{
  "n_layer": 10,
  "d_model": 192,
  "n_experts": 64,
  "experts_per_token": 1,
  "d_expert": 384,
  "d_shared_expert": 0,
  "activation": "geglu",
  "moe_layers": [0, 2, 4, 6, 8],
  "router_score": "softmax",
  "normalize_top_k": false,
  "routed_scale": 1.0,
  "balance_loss": 0.0027,
  "balance_bias": false,
  "router_cosine_scale": 10.0,
  "init_std_router": 0.0377,
  "lr_router": 0.000538,
  "n_head": 6,
  "n_kv_head": 6,
  "head_dim": 64,
  "vocab_size": 8192,
  "norm": "rmsnorm",
  "norm_place": "peri",
  "norm_eps": 1e-05,
  "positions": "rope",
  "rope_base": 6240.0,
  "rope_fraction": 0.25,
  "qk_norm": false,
  "attn_scale": 0.125,
  "tie_embeddings": true,
  "parallel_block": false,
  "extras": ["capped logits"],
  "init": "trunc",
  "init_std_qkv": 0.0347,
  "init_std_o": 0.00549,
  "init_std_up": 0.0347,
  "init_std_down": 0.00388,
  "optimizer": "muon_variant",
  "lr": 0.00246,
  "lr_mult_o": 2.0,
  "beta1": 0.95,
  "lr_head": 0.0249,
  "warmup_steps": 200,
  "schedule": "wsd",
  "decay_fraction": 0.918,
  "decay_shape": "linear",
  "final_lr_fraction": 0.0,
  "batch_tokens": 262144,
  "seq_len": 1024,
  "doc_mask": false,
  "train_tokens": 881500000,
  "steps": 3363,
  "dataset": "wikipedia_en"
}
Below are experts of layer 2 (counted from 0) of a mixture-of-experts language model. Rows are named router (the router's row for the expert), gate (a neuron's input weights, with its number), up (a neuron's input weights, with its number) and show model dimensions 0-191. Each number is 128 + 32 x the weight over its row's rms, rounded and kept within 0 to 255.
Before each expert's rows: "comes after" lists some tokens at least twice as common just before its tokens as in all text; "gets" lists some tokens that make up at least twice as much of what it gets as of all text. This comes from a sample of Wikipedia text that the model never trained on. Tokens count by the router's weight.

# expert 61
comes after: "1", "9", "8", "人"
gets: "9", "8", "7", "6", "5", "4"
router [ 86 141 143  88  80 148 114 101 193 108  90 114 188 151  88 157 157 146 113 163 115 133 194  89 184 158 135  93  76 148 135 160 171 130  91 124 130 148 135 142 129 161  82 144  90 150 111 167 181 161 148 183 113 133  98 145 127 135 173 107 145 107 227  83 124  60 142 135 129 149 128 102 104 162 130 177  67 114 126  99 125 107 140 137  90  90 151 165 140 130 129 112 102  83 246 177 145  96 172 100 150  81  97 135  99 155 123 123  79 127 120 161 119 138 133 159 127 154 178 130 112 120 131 161 164 125  54  85 131  83 130 107 138 126 147 101 136 141 153  96 102 165  56 165 171  65  96 129 181 104 154 121 122 106  67 136 108 136 106 114 156 145 105 156 155 130 144 135  75 132 168 100 177 125 159  76 167  89 168 115 130 129 111  86 166 125  90 122 124 153 150 141]
gate0 [134 121 151 100 152 173 126 147  48 154 129 107 166 137 112  83 114 136  98 109 132 150 117 164 117  81 190 132  95 123 115 128 124 165 108 120 140 169 135 160 139 201  59 145 126  72 148 113 164 137  82 188 116 143 165 120  98 149 153 126 141 162 158 142 105 104  78 121 161 115 128 159 141 142 119 184 130 134 104 170  63  82 169 139  78  73 167 143 205 183 121  95 111  56 123 137  99 124  78 114 142 121 154  87  98  61 150 122 103 106  95  88 126 165 116 157  86 105 179 114 148 128  87  78 148 187  96 173 125 192 109 149 106 140 125 156  96 144  71 119 126 138 115 110 116 131 129 146 137 157 132 111 156  87 184 185 161 114 167 170 155 114  62  84  77 130 159  93 172 129 157  88 120  95 136 138 149 144  89 111 124 128 105 111 180 132  75 165 199 139 111 131]
up0 [102 129 111  69 157 133 125  63 162  74 101 150 117  95 128  93 130  69 111 152 115 167 132 161 149 136 111 126 205 107 152 185 141 119 150 151 129 158 143 159 113 208  71 158 145 103  94 170 133 109  89 138 125 172 187 179  83 138 159 139 150  81 120 157 182 136 131 128 126 214  96 107 152 123 125 101  98  87 105 111 125 132 176 159 133 173  85 116 149 139  79  96 116 208 144 170 131 145 111  97 130  96 108 146  94 166 140 163  90  98 131 114 151 169 157 182 124 131  99 173 149 132 129 101 111 132 199 149 131  76 158 155 153 168 140 122 162 136 174 104 124  99 125 107 113 134 139  62 173  93 130  74  91  91 151 141 146 178 109 140 158 118  73 155 135 136 149 135  76 134 124  86 136 132 141 137 130 162 119 179  67 119 148 129 115 122 185 125  72  39 164 110]

# expert 45
comes after: ",", "),", ")", "s", "\"", " life"
gets: " and", " or", " but", " &", " while", " later"
router [186 175 161  97 154 130 112 138 114 115 106 111  90 142 126 138 126 118 102 131 102 103 160 130 160  95 136 156 139 125  96  97 157 108 152  93 167 174  91 187 138  89 142 188  67 137 108  98 170  84 140 137  60 120 122 136 134 127 118 150 169  81 151 154 150 163 168 139 145  64 148 131 148 171 119 150 147  68 172 135  92 120 176  83 133  97 115 159 152 116 130 128 125 106 155  78 196 135 187 122 113  90  36 116  80 156 115 160  56 145 127 111  73 126 115 135 148 129 172 132  91 126 134 202 108 111  11 152 127 147 103 169 142 136 177 142 120 156  98 136  54 110 102 126 110 115 125 114 108  84 132 155 150 113 162 122 115 143 139 156 132 180 153 116 130 160 131  55 180 122 190 113 132 104 157  85 170 122 142 106 119  84 123 169 150 169  87 122 162 139 103  80]
gate0 [172 147 118 154 148  69 199 116 110 150 126  79  85 145 158  90 153 123 141 125  85  86 133 151 110  63 166 120 142 170 163  86 160 183  97 126  95 162  81  89  55 130 125  57 120 179 102 180 128 119  84 162  84 106 141 146 115 133 101 133 120  84 150  99 137  88  88 153  89 163 134  89  80 133 133 138 175 118 106 104 127 115 118 104 117 182 123 139 172 158  98 149  56 111 140 137 128  35  78  89 155 109 112 143 158 112 148 109 130 176 128 102  69 119 107 166 145  75 133 145 172 113 139 150 117  86 141 122 128  61 184 115 131 131 182 164 128 120 111 186 124 122  89 143  97  94 113  59 178 144  82 146 157 133 153  76 143 122 144  94 120 155 138  81  95 119 130 115 140 154 126 154 101 146 128 155 164 139 126  97 119 209  51 100 149  90 122 119 110 104 133 126]
up0 [152 164 191 141 142 149 134 143 162 126 102  89 114 136 159 154 133 125  92 117  85  65 114 169 146 137 116 159 171  47  83 161 118 172 114 156  98 171  88 144 142 138 156 184  80  73 125 160 125 134 130 125 166 143  95 141  84 202  80 103 122  84 153 120  98 154 116 139 164 104 143 204 160 168 134 110 133 110  85 142 215 138  84 139 161 133 136  96 137  91  97 159  86 153 146 143  78 101 162 124  81 154 153 180 116 160 114 175 169 131 113 129  62 159  92 140  62 101 138 155  56 126 154 128 129 144  93 128 165 138 125 137 150 123 100  99 118 188 160  66 170 136 154  87 154 103  82 157 116 158 110 158 134 136 114 153  91 165 160 137 104 167 179 120 142 140 168 120 102 101 132  90 122  93  80 156 162 151 122  79 118 100 121 116 163 165 167 136 168 133 170  63]

# expert 13
comes after: " ", "0", "3", "1", "4", "5"
gets: " |", ";", "ap", "aps"
router [112 128 108  90 141 142 114 146 168 123 164 110 100 141 162 182 112  87 109 167 105 122 102 145 154  91 121 160 116 194 183 141 127 109 108 141 135 139 126 126 143 124 117 148 158 170 185 176  90  93  82  96 128 170 130 124 187 110 146 101 159  97 110 158 125 143 122  86 103 146 171  87 127 101 155 153 194 143 160 125 128 172 140 140  96 160 122 134 155 128 173 126 138 116 167 110 112 184 146 132  74 119 112 150  69 126 166 118 126 108 150  94 161 127 155 140 105 146 128 198 111 141 149 165  55  66  39 145 132 160 128 106  80  63 161 168 153 148 161  78 176 104  67 135 130 128 125 119 103 178 124 145 135 104  47  59 125  92  89 113 178 162 173 131 162 180 191 116 154 163 105 150 124 150 139 145 125 151 124  44  72 109 132 140 117 149 144 149 181  73 130 176]
gate1 [156  93 136  93  95 114 155  92 128 150 142 150 133 122 148 122 162 143 135 188 136  97 126 154 156  90 141 129 171 104 146 168 126 127  35 133 129  91 157 104 119 149 116 125 151 108 156 125 142 101 128 107 100 136 155 183  73 125 198 150  88 117 112 219 124 127  97 108 199 163 148 143 163 147 181 145 110 175 122 116 157 220  60  84 185 156 107 169 159 114 135 136 106 107 153 159 184 176 155 185 103 114 123 132 120 104 142 138 119 141 105 122  92 141  86 103 169  85 132  80 106 149 146  77 102  68 203  89 131 134 132  81 194 141 138 158  94 139 134  82 118 161 121 116 154 124  93 128 139 184  82  87  82 104 108 115 108 106 120 154 147 126 155 147 138 172 148 150 122 147 169 159 118 143  44  92 166 169 136 150 125 112 136  60 147 108 175 126 128 127 185 117]
up1 [152 148 112 154 102 155 112  95 112 117 116 102 161 150 115 179 134 182 216 187 166 141 148 154 170  82 178 140 155 106 171 168 141  77 109 118 108 125 136 118  95  26 137 113 144 163  92 175 174 158 109 130 103 100 179 134 141 100 122  87 138 103  22 161 112  90 109 147 145 123 126 147 170 109 181 102  92 149 132 129 187  88 112 123 156 112 106 154  98 175  88  72 179 142 134 119 141 116 164 144 130 136  70 162 154 128 140 117 119 179 108 145 133 160 117 148 103  99 125 102 118 128 118 103 102 113 115  95 169 171 134  91 176 191 131 141  87 103 196 139 108 128 122 125 116 161  70  98  84 148 110 129  76 106  97 126  73  99 113 136 113 161 188  89 112 201 155 124 157 114 139 163 196 152  83  97 135 168 132 134  79 126 152 163 101  95 166 138 135 140 136 144]

# expert 59
comes after: "\n", " non", " al", " self", " co", " semi"
gets: "-", "‑", " mid", " Am", " anti", " urban"
router [155 128 137 136 166 126 123 103 151 102 115 169 121 129 165 123 164 132 161 129 108 161 143 109 137  83  97 134 126 122 117 101 157 130 119  75 118 110 112 141 194 106 146  81 161 173  67  92 177 209  70 105 122 154  83 132 139 118 147 120 165  99 140 131 150 133 133 113 105 158 103 124 146 167 142  95 174  97 127 117 154  99 143 181 142 107 131 186 117 141 186 130 138  70 105  70  88  68 195  81 152 108 196 149  97 144 100  56 103  80 134 161 125 129 144 157 144 106 160 139 125 104 154 111 135 152  82 163 120 188 110  84 107  50 118 115 124 108 133 138 123 113 171 174 138 160 199  91 200  74 118 128 145 134 186 126  20 119 113  94 130 160 128  77 135 182 175 133 144 140 115 135 143  78 104 114 114 122 139 155 137 142  96  86 123 106 159 106  83 167 175 108]
gate0 [126  72 144 154 139 165 127 118 125 114 150 159 140 143 110 132 142 170 116 132  99 123 117 207 128 125  70 135 164 114 147 160 105  94 156  73 135 110 184 112 156 155 112 163 141 114 122 126 154 119 127 109 173 105 153 137 149 119 102 111 169  69 154 132 152 116 118 161 114 126 157 134 158 139  94  46  98 127 178 139 151  75 119 188 116 127 118 147 101 124 227 127 123 213 160 139 134 130 112 186 106 101  84  96  69 151 220 137 126 156 138  95 128 137 116 128 144 160 160 146 117  78 130 175 224 106  93  96 195 124 165  80 112 109 177 146  77 163 121 156 119 115 137 108 101 158 172 148 139  66 118 118 137  39 112 121 138 120  65 144 146 147 208 135 150 127 169 119  61 139 192  99 139 127  98 116 140 122 113 158 143 147 135 146 122 142 112 121 159 180 113 148]
up0 [157 163 141  82 150 159 120 111 117 145 140 132 150 200  22 110 136 153 118  94 152 136 145  89 160 162 144  80 108 170 170 114 108 149 151 184 148 114 121 146 113 136 128 154 149 123 114 137  78 111 124 164 154 145 136 186 148 203 146 106  95 135 123 141 130 167 132 148  93 102 173 147  90 135 111 157  91  94 146 144 103 112 151  95 131  90 114 121 102  77 165 174 127 168 108 175 121 104 112 125 117  73 175 122  79 140 145 133 166 200 179 187 100  97 134 159 145 133 119 175 169 142 170 164 118 130  90 189 150 156 116  94 141  77 144 153 152 218 167 100 106 168 118 113 109 139 162 108 131 100 142  77 149 108 150 123  97 109 129 121 142  82 158 168  95 113 155 100 107  91  50  86 114 132  82 203 182 153 123  89  85 114 112 153  88 115  77 142  92 154 151  76]

# expert 28
comes after: "′", ".", "°", ":", " +", "0"
gets: "1", "3", "2", " number", " For", "7"
router [138 100 132 104 101 119 121 179 149 113 129 139 128 116 155 148 100 137 126 125 172 164 147  88 154 107 127 116 143 130 146 135 133 147  83 127 132  89 156 117 189  84 131  78 107 113 109 136 183 115 149 166 155  80 190 111 103 111 178 112 164  92  99  89 172 134 135 114  71 143  67  59 120 158  73 105  76 111  81  96 103 110  78 203 132 124 156 187 145  88 109 104 140  69 130 187 126 117 117  75 135 124 112 116  82 113 162  87 150 166 159 133 111  81 112 186 122  51 138  57  65  89 180 131 130 111 120 174  81 107 142 130 153 110 108 180 144 122 101 180  86 112 173 119 203 138 136 105 131 118 165 114 147  85 142 174 139 142  90 123 141 159 105 168 113 136 157 109 118 157 105  83 131  95 154 119  59 129 123 137 105 111 165 146 121 173  90 149  69 119 173 181]
gate0 [104 154 169  83 146 170 177  84 112 114 113 118 121  95 109  74 161 173  87 124 126 129 165  61 132 137 105 141 110 125 112 143 124 143 118 164 136  88 157 128 121 128 132  63  96 129 107 155 109  69 176  99 170 193 145 119 147 112  95 124 148  59  85 120 122  75 134 110 102 137 102 130 166  85 140 143 121 112 177 166 109 165 183 113 105 134 172 121 203  57  54 118 153 136 128 121 168 186 122 115 125 165 149 110  72 152 119 121 124 174 141 141  78 116 135 102 111 130 121 177 181 136  80  66 154 184 135 138 105 128  98  71 101 126  99  95 106  95 108 153  97 119 115 135 110 123 104  61 147  92 144 152 181  49 131 119  61  94 164 139 116 181 124 149 100 147 139 146 103 125 139 103 163  74 139  75  59 142 104 105 149 105 127 136  96 194 127 159 109 121 134 180]
up0 [120 126 150 160  67 123  94 135  73 178 134 112 109 126  86 103 116 127 127 159 120  98 139 123  75 131 119 133 143  96 110 141 139 137 100 184 106 109 146 173 114  79  77 117 169 115 109 180 132 134 111  84 148 124 124 135 146 176 154 108 129 115  57 139  96 236 156  83 127 142 139 116  76 104  98 143 184 136 116 115 189  86 110  46  69  96  83 114 152 103 123 100 152 140 126 119  99  88 120 156  79 226  92 184 135  56 115 110 163 128 123  65 169 166 135 121 153 104  95 120 126  89 133 124 135 122 162 152 135 124 142 125 165 117 109  78 107  61 148 148 114 127 207 177  94 145  97  42 152  68 105 170 113  92 120 125 158 122 163  80 101 130  94 126 150 138 125  83 106 137 148  88 112 127 174  95 126 162  99 128 137 104 123 149 130  93 140 122  90 136 152  95]